config.yaml
normalize_top_k: true
router_noise: 0.05
vocab_size: 29424
steps: 4802
Below are experts of layer 5 (counted from 0) of a mixture-of-experts language model. Rows are named router (the router's row for the expert), up (a neuron's input weights, with its number) and show model dimensions 0-255. Each number is 500 + 25 x the weight over its row's rms, rounded and kept within 0 to 999. Numbers have three digits each.
After each expert's rows: a language model's description of what the expert responds to. This comes from a sample of Wikipedia text that the model never trained on.

# expert 32
router:520477478479499507482475521485497527519470482514485506538466494476461477472507554532483514470509530526450474500520493448506541471504490493472471488500493518515549477494532474501499487503469533502474498498506529538487481546531500465450482535492418540499518472480531501552494494475499514569502479465505463536484518508504448486497470501498467516498543515463518466518513464492461516479508517515476501494506465476509496508497471500448481481540486499519491506489480514508472500478479507518489446527536519505501514541501505514477518452472517493497520493450506519510511515485513489521490524505497520465453528512522500494507532534495513473483496473465483488533506464463474517486460495526496477481483516524553509479541498526492502482495545471494440491478556483515544481494489447
up0:472476515485515496528503506520507481504485477482508478478509479513478494514515515497471509509503466486497512446511467502481497452474523489517504502479495456487517471487507519533507458496494522527526522535523453532557527438517541516489502503512485544514472537486525520441508472490484499478445555499471491483463515508513494496465530504526527495526448534437507499424501518501462487461516521486526521532489506489531435533491512503489491463497510489520499480529487469511493499482471523490476538489504509496476495523469488499503512523506509516450476483523508533464525498499498518473533466512481461483502535514474477456501512511474501480504507502455408488499508529455504514499501530483522519473481541451450475483508498540492513512452500491499483531488495514491549474531513499
up1:545497491489532528467542502533512516469517458487472500433516516483521508491464444492471513483481483459471529493525494476526458495467473528508513543532487516455514504550522534438486521542510519499508456472527483514503469534509554486484561480496573509489469502519512492498464479507476518509465478486514510513503519487518513503504525490467505491519446513469530452512522487458482486514516500474495509504483506498536493499466484489524536481515496499536523497469498495505528524513535570501503495483455475492506477529462493530519505467524526555505501519479466480509485503506539566508504500539525483506525457506490500494478463524505477494474464545488473517477492496514479498482510494456541507514516472459524474508511498487510486478493503536499498528520518487533520512476482460
What it handles: Hyphens inside compounds and codes, apostrophes, slashes, subscripts and non-Latin bytes, as in Laser-triggered, 4-HO-MALT, NA-247.

# expert 4
router:528487485481509514520484509502472526493504499458532528477506544495482532516552527500464480473509500523505491491525544483521539465454515531554502521474477506506497526493470504504452552517524472515530482452503471490483509480448515493498523471498506534480491490500465474466492507480490533488494528485520503530486495507479516449499555554455526487517470516506525494481540509495506526471477468508508532451501469512530474495505515517531520572502467535531494504497419503497495492522495485451474514457471530500457499513512491513490487479512506553515530533526482498518521467507512514484494491500531445557504511506493506493512512494494482501494550521509543516495542515535543491518498488514486533504548503483488490495432506549543499499507506492545484518464495514492474486501504489
up2:493492499505545512513506514564459535475509509506504481472531496505492452487492469493525451513499546521505536505541481491523495439517515520508432505488506547525535524486487495457485448510517489501498482530547475521528511504500490469456490491468521511468471511503533509507465533514448480470485504455489511509490535527504507481531482508508525523485474521494513512526494504516527472506476489499499532472529469449537458469487538477487496515490491490477478501489467523485508567471477487489498472499513471468492511483523457516462525480476498502528541486539538524496511500485568464525481477518495477478502556478460517493550510477496497466493521476486489471484505496472487505455512468469486526500497508484496472474499518450471440509475528525533520512501523465477466512518489508
up3:510503480539490497510513524455481520494521494477491523455503460500494488484471493503506525539463521498523457490488494537470462473529526476490516538484511530482472484493511510521518507504512539507482464487506542562506526529520518505507518492501486474501470490466496501483442510467469500498483508506511510551532533467532510486551536510468482476496468516491555523471449541477500500505551538542526518486502452531426467473510541515533532526507509470501477483471492475509480473507488520505448495493528482501527535500511446490498483441536460531510525467449513521500540476505501497499497500500509499535535516511510535517516512491480475435496493513520486479509522479484497497484508486456499500514518507464478532481462484515477503517531516476500481561530461498498485505526479537
What it handles: First piece of a word or acronym that continues, often prefixes like trans, multi, anti, under, by, or LE(D), UM(TS).

# expert 5
router:487534450552533460510489470525544510510466543536524512473506482497514534485514470515528536476489492484527485543493526549516470473493482494549504486510516533518489486477511493543502462491549511505493466473554487500507498487500514482520468528500492486501527512477537521480515473476499510492479503504499477525532486457471525510529500522507510509469484472516505448469479516522525508461499544495489531575487550545503503524481452473483488498486484455483507494512523479540480468468525508520492521450525478466524531533502490517514522469499470536508497506499507537491518456533506508468482532553521535534500517474519526532537520530485472462544484494512476474516501496489481526490478495467451507525500546465473504509517495511494507503491464547523490478487461513513511461526482524
up2:492494493525489504501522499481488502484481520489482437504492524470572518522533479552560516497527492500470515477544531524481503493486483501510516507522512493483471436480488496468479555503519526492493500498488492490465504500488533535502526526551503493524531506497491497488543521481540504498483484551553501437475583512487488502500513503538500479497446501499498470486517481494523455450498507473499506498489482494482542494510494507477535517509457495488554494508505492528498478538489524506493516463484516482495532493454498483521444518511485515518490486507501507490446490567513498452547520524490483535507459483511502484478447488480507493508518506483496472517502491512527493488571522449472501518512497538498477451498527509469498528450519499514485518532505463465494496503498514
up3:497524475516521489500493497462469501456494505502478569532496506485494495503509471525509503518501517523492512464510536507480534515497558483508485499467515514492492482516545519492499459500504516494454545487498516516490532489556490530504491485454484513520496502490492481481526513491522506488493519533477474498510452494477546474528440492443525494550512487499443471490489519465483487488553519493499528486511536476527468518487505498517546482549496504506497482546511506448519468512486481529548521533509495557490486467516471481533494523499535517490471527497489526539520516498490589521467508484517512528479471484478464483477488448539550504489501463528490450514529485491534514504463500520460518527481512472508491500490520525490524510532491478514495459491537516464466534498510507
What it handles: Number tokens and final digits of years or figures in running text, lists and tables, such as 300, 199|7, 32 Regiment, 3D.

# expert 41
router:465512518509514494518514468468473449508491518536539494507523457558501507439514539496507507507496513529531506516489489492514520453468488476488505470517515538535462487484489488504515526497499499511486529503504473488511505452473502494535485545520482495516483522469499492488506494488522503499472486508527473517500520492486489528504490494510503504505543496477501481518480510511492485495475488495505492505513470481535474493467500480530505485416528498469448507561505463474530502473507516520481463507544498542484553532536482463483472517525502472441487462492494468455513500471456460504526507503454467501463519521490511472502492525484545560495527509563501555509482506500533486458563517476512538464531470501520498472509466495493458522527516519495539496484497460503534510462490503
up0:476451508506483465490528453467503521518494502504511514482480500505491493520459482467562485460482519509492505477454443535507530508505488494543497491479502524516505477523519495513515506503489518486450489502544480494513470514493538478473510506484482469492528508496504497508527493474522459490479517573492497545516515507523494530505490518480497564500508527568479481492477515485523484486486496507451439489495485472516507565542472525511493519525531512545488497502450494451469541509498511517502507494489525509464502515478491463481473455469516479470547491474551484528484504500493486514508531491509439495491543524496499542515497410484506496523481479509515538519526521500455462480521525483495505490480496544493507534481492493519504469497511498487504489515496447561482511508501493
up1:464528486490509500512501482485493454501520483505505481516480481534528551508569487515493530522514485506515522470478476485470525489461512499496459472506541518508461485510543464504526521462497489502480494510498502511483506477489521482518494522462488514504512474475516465501518489492483470548482511487496503486509477482485511546509467545544473532493494492526518517499512499497488475504548518491445502519509522527488456539506490481514468512497487427503481526498506506473509493505504528449543473486506491468548484519475512492490509547535526498461516467475547458491484494486478494515507503521489512502500502491552500469450471446525498527528510441476497536510448506471489475458534472465487471495526493498501528511510446531511524494504510496544546513476585517495469493501561480
What it handles: First cell of a table row after a line break, usually a number, year or rank, such as 81 |, 2003–04, 4 |; also stat headers like Turnout.

# expert 53
router:507493462531482513511506481472533537524486492511456522502478472518508485523523485529536511501491567538538524524534520478509538536534516501507458516464506524500491507478498505513464486524509506491446517520482536507523516482513531472518488557456509525485536506483493487446511490455499491546470523493549524519460539507470540516499463473506514494492517444488501471515519487491503481504515517498531552515495515470500496479555518444513525571541489479511494498495484476495517503507482533455479530477532483452517531537506485475497463496482514464531476520512513513510486480497520466499511489494524471509463510496503504507482489502492451454491506500505505499541499503487478465520471513465466547525509553520495520522468525458470474497467483507519499536515498490487458443498519525
up0:520477467527470527530503499459524462522472502503510557529464478454470484482512516478494499483499538503494496529478549494461507545507516506562489521479500498507453479525534505492488510510481476490477530451472478511491548506522482551492458470451555518517480518500462481478500527509509528526454479471485543508545488524554522495550478491514515465534469533513507530478508519518502472515513479543549478514522497477469478459512479510512504533521533503486487479513501499514539466486511487522500502501519522540482522488489480479516493485487547523491477521488465462477519490528479456539489504496495492543479550482477478489513499514487506507475496466517500491530519524528494500500525506502536538426445532532477481471499535511490469483464500499516543492524495502485483506504484507
up1:538479477510511527520503501486536496528485467477512493522497457483468510492502497523540522526521475500480507474490525530445527514508515455506526477502533497474496480496515488533473478495524481519530493521493491496512562536503482514516491523485517478518481519519488432501499464477551524495518525509491503522473501513520463482536547505500465509448506473541531488466498543547504505480511492483540539485453489516462452498536515519509507525517467485502506463501522471510490484444461511507516510474523485501531518484553547506517469463485510454531493539508510478515505519530520493485448470547527509502495461505513453532493533460490516499512498481478520514476479499459506495529497489451490483533508483523485533498477470493489554534504491552497547461461484525485474469502534526
What it handles: Commas, periods, semicolons, closing quotes and parentheses right after a word ends in prose, such as ." or ); or ", plus some mid-word pieces.

# expert 14
router:480487529504538494468503517479491494494486540495494488446546488483541512464512540470507489544461440538482517516507473519497495485507497517505530534509475497522507475489492483476541462523488452487564442519513488487458509455469503487487481463511472489502508508524481522515440508491498484489511464524511520502522544477484505528512508540463491488451485502476516489531462483462500463478488493541478490508492505507510487466487495511543461508511568512513546534510487500441534450482513486474498474530498515488476472450520532499491465509522500529479523540511514486502480556482519492531505519468525470502541517497488482527481477499509521498523498446484542534506498473507551472512502543532459509530508539519505524529461498509516529523490497518505521509503518511474512492463498516
up1:501475512528456485517504471480509502468510465528521496465462469476489459480492498550500495516497527481487511469464477538487527500495487525476468485496503468481508502532519536542541520452457497498491465493466501534526504580559464520482456480529450489510481460521483464518504476550504477476501460509489497518526514518504520503494513490488459470475537498466514508545523491482472478494493502424505505517491477484475493482512518507504510487526519516501500501484471532486509553508517490488520485518486526487523551519508480495492515501513462492508489565478523532473454476498444477484479482532493512499473494497502523466495496507488482489502450528498483506487471500515485545551520437520525484526499504509455504518523455502494489516462490465518517484493547513509488487461554491
up2:464496505552511487513518465488540505505480517551451553531528459501522554542507514499510485516514505509492482495497452503460473545475481501497481480531505555506446517485486534489534503457524481517519511542570519496478518540506522493479491533488526495503462465539536531509500478526539497524511503486504490468520511478512487529537526534477450512499501502502509527521518486505505493501487472510485501461527486523514437525508509517511492470499493467480503471476462495521525500474518486485493521526470474496467500548497455467481477500471495505526509528483511497525510513548503477457464514483545537463469473508536522493488504532490492479515513497492528464497464495510493527478473481484500472479541451539483494490547503478470446494474521524520523482476465511472486456526514513
What it handles: Single capitals or capital pairs that open a proper noun, often foreign place names or table codes, as in N-appanee, Ch-essOK, W-achovia.

# expert 43
router:519500435484528495514521525464473494509494504485542511518524494516530499483526523523482482481501490502481495518490511487488462483496521501518506543502544515527541492498446497490482510494451508490532534485497516465481497484470527544451525494510488536501479499490516513473511481512456525499505493496454495497442494520481500513529565476512530496529514529493509512484499511494495461482495508530480464473501416480521520477430542423497500467503505546519486490519459462520476462480516515488504505473477491460479482481533513493463487493463509527467541484505460528557529529494496536572515508500524493506509503458502463502491497518537511531530469508490509467491540471499483509482493556542498510535483496477476537488510485495525487496547493513507509470486526529473513497501491505
up0:484469549541453504527475469477496505494516448508488511486516514504497519537469490500510496531499452471454503491465487469508509531499530480477500437521520475463497503487482478478508519432490467502497490479539457471515506424493542499484501501482487498519439511521521472503503486497503445467544522500472467497511544475535538509518494467474500512530518500534521514509470507504555506477459530484524503509511489515508531500484476514555448515484487490497503506481466495472467532486481478538521502520488510515475462533457514491494497507495535458487507488529503516509486510500505531486501521498519499461502489511510588492470526522532505505510469494500463482485485518506500499506519492491476536502568513505540459514438517478499469482490518500526483499466497531512506490484554488
up1:471509491493511486509488511490553487467514464474538514472486473483523498531489474514519497543483475466456461489455505485530482506505472486489495535476495500517501467528505493485493481469475499500541492508566439510470474514496483521476472458517518476531476455499467496526491552524557497459506478453486482506564520498545495495516508519481473490451514532522483505495501521501475507479493482454486478464486497502546485511479505527490468496501528509508521516461489529499520486534490507531479526493525525554521445495473538507475477470509488510510479566495499502487481490525490501437497477554493512515517478539527480538532498445513495509501497498474514484499508529493505482533494487523469467532534447534503489524503445519500478483477509487458516484541512498545506498491481478
What it handles: Decimal points, thousands commas, colons, dashes and currency or math symbols placed right after a digit, such as 1.87, $, £, ^{.

# expert 49
router:443492486470488534493476501461486520517498453481555481527461506480518454451488512500513497451494503539500484517500519503491473467446479501515499550523497481539533467522468503510522500483468502526479481489482499524461464496505430500463511477509473521548523508509472540517475543541490503485505487527484494476518495521478467524496482489514501509484450492492507504506473455489483491446479486493519458478482518503479505520516491470535511457502527517501520547536466523513499506440500493500477456564498451514491526483501559494467479493524499526496490475512499538529511503529538514476486467492507491494521504500446487508486542467496509478458442482498509538491498506503500507494515499491468516476532545509509508479533482510510523482502556513474497447474529489491543499479507495
up0:452503463508491488497469503499509497521525479522482463490486468485524486428475497510555502510463492528509482524450522509532485495491497549505471516523477504479512445527507538491481493492522496528465468514485535520464442479488472453509525487530494477503517500495486542501494502538533532537497469530501490520534450517523515489512495490531483525523498509465512487472508448476518497476516513522504459471496551502471517522509479503529519491486495476517495503526478521499466469432536512498504478573511459476480518493525545510450502473532474532484499499525515499521467498522487505454472481482564517489500459505455524499518531468495518480478493534550522522476508491516508506467485490517542522449529487506483496528490475508478505515488511480496498446499511483525503545477529480
up1:566503496478451487466495511481521491467524490531517473508484457520501459418472499550543548479512505471507505530559499532431499530502478476458501472514502534512498506489476486523532476483492480475528515509503506498484472485514493522501505503510501509508521487470534455539507526504544535548476470486538524538541514461495492520514470496484468478503498458505493480500490497474513527472453508495480492538475501492486510530483510500521465511500470444518489511516510538523505488483508497517498500504458444488510518473481490526478546511497477509518520451493496489497469535451482526477548522500446534510511481485555551474492476464460504514459505485492529484495508487499510468521520483486498483522504491531487516520497473473501505533480511535476464492533528459497471496491516483
What it handles: Early pieces of capitalized names and words, often in tables or lists, such as New, North, Good, Red, Pro-sp-erous.

# expert 39
router:487508482477507502524492485493527487517506479463498552492458546525542492485536504476477462534478520486536495448511512468491489482492514521452488531472511514482477490497524460530493457537532534521504513479502545505475490488497486498462479450458511571545480478537475503510455492464518533485488530518534499484515508489491489475494499503505471520535504505510507477496529485482507522477480483559474495489518507532519506467523497474472511497553482514462504492490509444489490495525456513491459493521541492495506498451548495487501475487504489461506481501517497534514522519472473528486477546436500504506508509516463536503534543434491476484488517510527495537543510454509457483501470494520489528500495475501496529506515519469470547553506482511531494453535500523510509485493465522
up0:457479518474499492469444487523454514486456515482502513509510541493546498510481491537516476507494498536527487506463504528475532481517504475515542478484537493480515536527468494522487522506505500491588508528486522525445509520477505495491472499500528510500494540503467528512487516497519503452538532496474532499493475458433483504510510545468538543484479483492559472519468539492508519543450463480468500509507494511517468489523480510477515505485577500475495517506456499483491457474487494512486456542506522497546506497476483533491506474570520526491530508485489496482509542485502527497480544523475476570506520515472475471525480457481490498466536509511514523528510486530491502491509508486498495523518479492539492515476497496517467496494511500501496468517499518514505547489476497
up1:515499548520462518495502509509499527484514486523502471506491525500466499516476529480493504516488486469498496515518490493529554479510511513507468513576474467525490508541489480468523475499470482490479473494496504526492497532497515461518523466515409497508503516479504457562534549512488483486510525539512479520515504514539473495536518494442521494491531522475491480542499511554464489489531510501498467501489524500479515500492509469582497477482532470484499537477477520504529508517523536540488479465506515510518525509448523539512513517431482509495529506486493512476476429502510481506494500511533515527479505511524519465527513493506490471490507497517490495479470508432530538513464499490499447507471481507489496537510523520525462477514515534498472548477519553507473496504512487
What it handles: Connectives joining a verb or noun to a following phrase, mostly with, and, from, by, without, as in armed with, reached with.

# expert 37
router:555497509471495528488497503504506480555503485545502479520510519521469469537490535466478506521514459514531476502550478483499478481521511485468508479526458500522487473536505427478482524519486493490500434489482534507488458542499458508516502494485499519487487499527509513493504553495492491480514493481514508477548504478484526500501512521508455476503501509536465489523554501537514514490484506476516495525514495506497482524464438501488502472462510513500509469513519527540500506503513501532492498512497498510461453504500483495517467469439457532472504504496502490512486487483491471469523508488517490454507493500496514550510464482459506475518502522553517536474504456522486482524504503483510515459530451469541538494520477466509551447498552529502487485471454499539471523503464564
up2:502509495508464498470495457471487541504520479524506515502471508509508504495497480478530485495483493516489490480501512505523508486520505471500470496490519425463548480496487496536500508475457469483483498525502520510506554503510481506502511472507461474480457508514522492503530498584528537506503550506445438562485508497513511482533520438526529530494516543501526514531504498461499480469496468503543484556479446493509492447499528493562487478522494509456499506485480474504508492505547492529521533474498503501489507516498582521513536476506510450474508529513495497483523479521518478552495492524506517515510520471488489469463494475471495512517505525534485513465512532538492549509488499518560502475446490501506506487491486540485503500519486474500476490525527496520510521480533501
up3:504499519511503505478532518480459526502454531508482526521470525517533468474485473505519524532518536496490513501500479464486503503497510496511496495502477493527520521516481512497548538500500515514511493511487493490588500473507486522509523537569448475478521498504456476483499500499491462511506488501460491496451525506476500569495551506530527529485511473486496490494533471514546539523472489535491508546494540463479500531479505535501474521545502508513492484515536488513533533435524490492514525522484524521464510510507520482505458491498563489503481506496518496501454499553464521533508468478513547506486486497490494504464515516498523484450490527498520513511510498510518468452473469479528535529496489516509439457478499556513510459501492524505543493540493469501496472473513544
What it handles: Conjunctions linking phrases or clauses in prose, mostly and, plus or, but, while, although, and the word following and.

# expert 40
router:499537520480540453520472466508529504547491472546484511545483430534517546498501501525520484532526527465508525527440512495495495495520496506468466508498512539509497478522524553508546511503539531511438491482547509502494504497555556483505500524527550521492510500471507512510530509534503488549504489452483503520494534484482463485516492478560525529508465496475525513463475497496500513517499518508490517518454497465501485458547514492525493516494496510459500498483510475508497470466474532507481500500540500474515484458483500464466506511500487510517493500456490511519505480483510514509470494494478506488511471497487476504496503480541522535491488506472490473510452499473428498512486514485526496487460499494491490477484552471497499505478463481473536530543553497501539490554466517
up0:521450492472515504529488511474504498522556489528479479508495501493498521478507520485482499522526497458496516497475474521487490494446520521498490456485547503504493527495488507534485504524524540483485524515503482506491521528504532495519513471495495473538507525538483535495531513531511477471533508478516470470511524513487504490454535505505494464512506474516516526476551491475534465542480472478438539465513492533548473488514420514551517480520503479532474512486539491503512466506548510460513465492465491456525494458481504498499450484512461452502504490507508478485501481499478532511488489466450509510553479499511477472517507514509504469499531488472511533507537496477485511558525464461488491518533429481507503536498533506491514510511532527507457537504487487556483513521538526
up1:521510514488490460492532505529524487529499529520524503564542486557540518513470497429525495481493509498464502510489491509510484493495490500467509495511492529496471480513487480477580486511541543485503512497563494488471495531441499520500501539478523478528505489506512535541469523483456494484520509511524482507520479482490518578509461526521531492457517446509475489524471469501525493527428504506515482565526509495478498519495496519468487520523555506449517485467544499465529497459505525518496537498503465474507481487502478501534495529505446499517432468490526481488495477496491441465494515512502551484478511495507485488484491552479512505521483516487516529491485502522518468511522513468524491516486493487525506474498479512480506474510524506471528485511483499493478522503491492
What it handles: Word-final suffixes ending a noun before a space, like -ator, -ation, -ism, -ide, and closing parentheses inside running text or tables.

# expert 9
router:500470509521496530492526514487469466471471519511489461520528491490481523525517515472510531508522483525549478503451506509461492488516513467484504502503495505510512516531463509455526500497506508509476518490477491489452490482515465519522500527518510531491498509539521451499542476522523480497519492491497463439504482533531538518551528470463493469559510493487487527493554530502521511486529494497502486530524518455503514548497493551478499505483514475529502493490514487484502509484481495503481501484513533509516517495494490498500488494482491484466457499464504496540483494494480481508560501480412557492450472546579538523475485473482504500479470496501485489468519498493522490523535505510456478553525509501510493537526452438504526486512522518525469462540477521483486520487497551
up2:536486501536489458477487469506488535486486473473561445493500497520499515530459494481520508491548501452539521498469501467489508509514521508541478506488485532523454526468480493496504461504482474491483521501500505495494476464512532493546469519491488542508514535487501487442522513485521500506490501487476528497517507516504458502479540523491468491506510499491479528487508508542535514487497496508538509522497511505560538527504489463491515526494506482508498496505472486500523466497503477528461532487480550469472557534455467517473478513497491463499483450460492519508503491467498521429504458500524439503482549520527555533516498503517462489516514523508484531499535509493508507523514482502526493490522499472490468511426502478499456501525504503517524479451497553478513549557498506
up3:489491524476523521465508496511486470502496538532522471487501495483526495471503475517465498468475477478510509507487500502508514476467457516516518496522470516524508499494451520519522492457554511470567469540563540492494517497473507495542505491500481518494491509537512485526481454485519526459522512444497512494543489526509502497534533487485534532488474517487521526526561500524517498469471550512490472528482474477505516501490481542491445465522519515499468537482518537488504488539516499509449481545494517478521473552474503516461485471523504497523505509452491481536493529564505505481468465514519509470557468520543493516497532474489528534492504494477484508512474527485529451489502438507478470489518501529474541543516489528514473498502513477519513462464500499485493498478508514
What it handles: Biographical verbs and time words after he/she or before a date, such as died, death, suffered, until, before, spent.

# expert 38
router:505519508448510536529485530503513486525491532495480459526506502505510491493471499475482530504509502505509539510502459484500490520459501532473557507513498535500503473474477470473494498479517468489474479538496517491536532467493486548543481499467523498539494515485516494442570511483500496486511483464515504490500547496479491528492494495592533500498500520534502500470507492511495470489510506504498488526492507491486485492502531477486470439542524508522514472514519518513486555472486495525482544481499476504468501514507497464508509518515493455470495454515473539461488489525539522502539504483484533488524489458471517487510466509480499551511520466453522453524481489509456473521511478531478547470494540530552521479528508522454474488509501459508522518464504509423502501524499516
up0:486483473478460545526503445463530483496516509489514514477480528508481485498558494536500520485502549524491459484534527476539484467478475512535533512526514513476505534476478518467528469496530501455496498476524558559502516517493481521504498478474496495505517516498518489494524512478527526530525535499543482517506496537500571511509504471504538491529526467525501475526476528500522489466491505479522466498528502463484473501480501487482442497531526519510483474494514421474495517482544462519499465495508503458508507517508467515525516469458478462501496518546482518529497496500542503497534483527484484475470534461502512542519493484522494491521481479488490523518466494511480502483518508520469523536468481514505548519505469483532437513468509503564515501495526500467516464530521512
up1:485491498506479502463508477478491519504535492554466437520499468498465467507493511570488523497481500499473516483553477507551477482521478549529536493561493553476450524495544528479514476472482485467474504472515518465546523515514473525525475480490500500474492497513491476503515492523511505530527472522543550523528507521525523499499464503484507537527453499556500481538517475530470487517452524531547510531497497466473505486510494473522495485533502482508537495481529517493482484501468455525508420529460519488508504500500522533505460526544485475503481508509459526482489504463486486515531480514484458499523483487469473528483489471496488503489499483517529508445465496527464470489494469488482489515504466526499504496478505478470517493490484497544508499486493519498472498496546532
What it handles: Commas, and, but, closing brackets and However joining clauses, especially the comma after census years or list years, plus degree signs.

# expert 26
router:507531487522502506479524527487483501512468569501487499508497498485505496489532450477505481483498483532501526446527513529527484497498496483504532576514517497502475536505466486506492546488471481494476501483478476504506490533503477497477499453533513523521511519500451560482501529504471495416514519505483459460510471498469496511505516491534505469479483510527516506451466546471451507513469527476465507490476484529493500561442498475467500516481519528475499490545507513546519504444519484479527500522462472498484490468490482476519476501515492527499491537556475528505492535518486525527505523496492474487455482459482465452511524476477502511490496495514500477491479492476527546531526524483474532527509483495512468482479512522517559492507506500466496494466508472503545509471541518
up0:518510479516435482476502491453563479461489502463485462495520449448510419514498511485501525536472451538482508488528502514473509492504462520505497492475515512524452561481508468518517521507478491485487516495463524557491437490476496554470518493507471500502480501475514504494531513509530493505503495514539499510457495502507478505512531512539491491494481495522482507463493495484501497497520507485533501516477490534549505506473504485508526499454514501508502485525520524516485604520497466491459528525498520461520496500497492515487489482494498497498475499499484516511522519504489481493474485530468512556470498517505507481487496553495465496479539499533526488474509523520528516481462509502490533482530515542440468491487439435483481508501510459483504514518472504520500543496489511
up1:508508508556516477472517532452511509489475499496487497526486496476480457512539473497539491488483530518509527514534486536476506565492505518494507508471507534496449464523500499514502484459507496470457459521478467551495529485518478491487485524526515474542460467453478500514556529487492484489459511530506512515531519514462483521510477496523507501489485507515508490463488524489484467518499525448551483505443502508489481546510524496481513533513491481521487535499495543512504505516531466516529486517519463516501541537499450500500471519493473448489481474512483427481506505481514530491556493466478508510501510523487540467459478530493489535473484532452526522496491503506504458522509428480491499525482499518464532516496483453461490501487503505477496496531512443497499503514506528
What it handles: Opening pieces of lowercase words after brackets, quotes or commas, like res-urrection, ed-itors, pp, sc-epters, plus occasional film and year pieces.

# expert 6
router:487499473494513504506530523517497437504508526471473466510563470511499481480514483500508520487493470483468502473469493423488473514454473492493529524492522536517518541500502507470504493485491472522528503513545494491538547467513541526481501468490533495503477481503554502475538474499447488496517481454486499461473525509525502511518510479492533491575482522471507489467499541525479483507516516505509438479495489453509496519455497528523469516523473522522453514479516455489489522472505524510472490501507509520511436459492499521484480500531510499469532483521487502477508455506543513533422512507502503492478473489497481511527513501471510485490472493505499440503510517472459453485495508500456515528492540516503526483489456496485501514493524491526503474502519530451523537520525521
up2:499563474536439473476510493489482505454523513468465513493508479476460501520532423542486526503487474482483479479474486513484473532526484541509487518509515496542485509501479489492513539489501461504512464522509452515523499483475507479518498466482477515511532499506519488464531465568487469472505513490502475456501524501466495505501503519468488509490452539507474517517521518496492499518526468498498465498487491491556527421485518494527467495487518528506496509459475518444474522477500525507513490449507502497470530507516550505524490503483485514530495502489489527495460478525549497485515503494488489519482513512524490453489480515456477557531495538487483520448516502471484503522486497504500502521524502488487535525472451475522489513536471543553450528533499489510482524463500494
up3:474564521478462512481492504503545524457562506457517531507507470490481505502505479512501499487493419522469524479499506465507542484452499493505485529481516493484485497477515486506490476486536483499524484503505487519522537504531520522514497460523472517512526484517474478485510441557460503505495507497446526457483499528509519518501518504517504476492471485540485489523541520524504499472516500498493471495481516492501528485481519458513463478544479521537526494520497460504526541470464538439517500487509520535518517489444507486555515473478516525492513490515473491503507499501527489512513491516506541540520482522529477498498503508476517488452455504506543488455460567485523463508521541503473556434493496481470487508474510514500487477500496490466506538524502480518508512491547514
What it handles: Unit and measure words right after a number, such as %, km, mi, mm, sq, years, especially in demographic and geographic statistics.

# expert 11
router:509514485525470542503494466514532482475535493483523511516490535448461514511466499515485482497492463494486474506487514497497545510498507552552466513494531497495497492517532533503477515497517501526502480465533486515520511544473491474507507491440493494461465471556518509500493497491482501494525535514523510524506543459543530444519475536487477489506497479483496491491534516520513504493541507497514490476509517490468517482528482511506503507525420474503475492483422509495481542558494488526508510523462548504510489498472520523526505563468490473527510562496502477511500425506516509492494486513488476529483483502470508472448535505539508500523512512510523519457517533506522514488505443496507472523504493528497477525453521495486475505479490486503432503496495516516477477475556505
up2:485501496553469492525505471522480498518488507512512449472522528515479514469469469499454538479442477479470529516524483486488518490533524506509455465520529519523474489542460527542525486497503514465468550495503456517522444485483512478459500476534470531482496524529502502476482512495464501472504504497489491535544491493542484484514485474503535537502524501512498461504479517500532503500528539473511501509520509508480477445515460499542527508480457480488489513484493472433513485488437507433527493507540501518535513515492507500498507467475510508512506483445532568515490455501545498476482483503493509488486511431496486516508510535492492469475497495490480488495485499519496491517485498516567533500487493486492528536499476516492472517527469502492500478465512503525565501479529495
up3:497479466516516495492483492506506504482519467529525422502526491497513475456498487503513499494469482496474506487514515501477482498473492478479509496546463484495432513543520499476506518499480492518474491489496508495492495509488479497521491499517510472490476505497544477519488499474522458468504524464465495552536468502494479537445508453494539521441477493481476536480469490521531536542486516486506488504498506547492504520477502503483523509492487463443517525519484500506493471497518466533508468538492477538448496455495521486515441497519527470504485477525478504508498482575520507482469543508526462481544501473483527520519536534507499512441508524566532490493522515505521488533466522546541567485488472492514470510495523493510526472475462500518486482505537524453506485497518500
What it handles: Final word or suffix closing a noun phrase naming an institution, place or concept, such as University, Hospital, social democracy, activists.

# expert 36
router:513488530435461571513500507487515545492519489488511532558464501488524494520491483502511486530532563482487472517524488513526476477471492481472514517524508470511511530497478462465506510516502519496506487473491502472497482504521500503499542452477478474505550523479481560481484538494465528502499512516481515463499499485496468566520534478519578449471523483516477521502433534488480464531486468526491473504529469528486499478487512480485527469512517528501561528484517503557491504486530521486472517495491490491459476523514513459518506516483493510477505485514477533530499505528509464485529489483541511511493499480501506485525535484499500504459473507502518520528470507482483510516506520508477489486497482490517499460527515505552529453501510488526516499457487503483492512505509408
up1:548479501539527476505501494509500529445506480502494464515489495504504522517480490554467463512477477514500539489504454510512525545495449505494507492532515472539531474518487510498514539537480461526486483488510494498504538500522494493534544520485509465506490516501492457480531477484447505532496476503528514488483525495508454542452485481536478539513496455424488502505462479511473480446520493502495506500525495542477525520505492541498465478494476511453523511510482520527480518483504510503500511520508472515496469493520487473505464470495498523457516448494483491523503482513550501472515481508512505472510484471545491455448475489478475516516426499529521459496484497488511471537494464493506512442508561463500476516506511462492486509494511517527546540512547513492467508485499474
up2:465477508454498506530506524491435544498508526464478498499527455466494510512488541510555541481508450491505464485524472533522523474469497512502498460538522502493476506506500478471507524511514488493550457505488533498490509524476484504488506514479546480514509465468527500510467478531516480481511497501552506531456510473561479532497469475453504465507470471538578511504519516516498510475466470456467531488537490512452529456511506510537465506493522499508544485478491516550499488471469488454511492490484510480468512496474520493492496501462485512491501515520510469521495508510478508515495539523521483518542458520505497525535463472458494515485491485520496449483529564501483486479489524514492525500498490485503537487485445507480484483528523512533516548510501546526498495523498504
What it handles: Dashes and short words opening table cells (–, None, Yes, Best, Candidate), plus some articles before names in prose.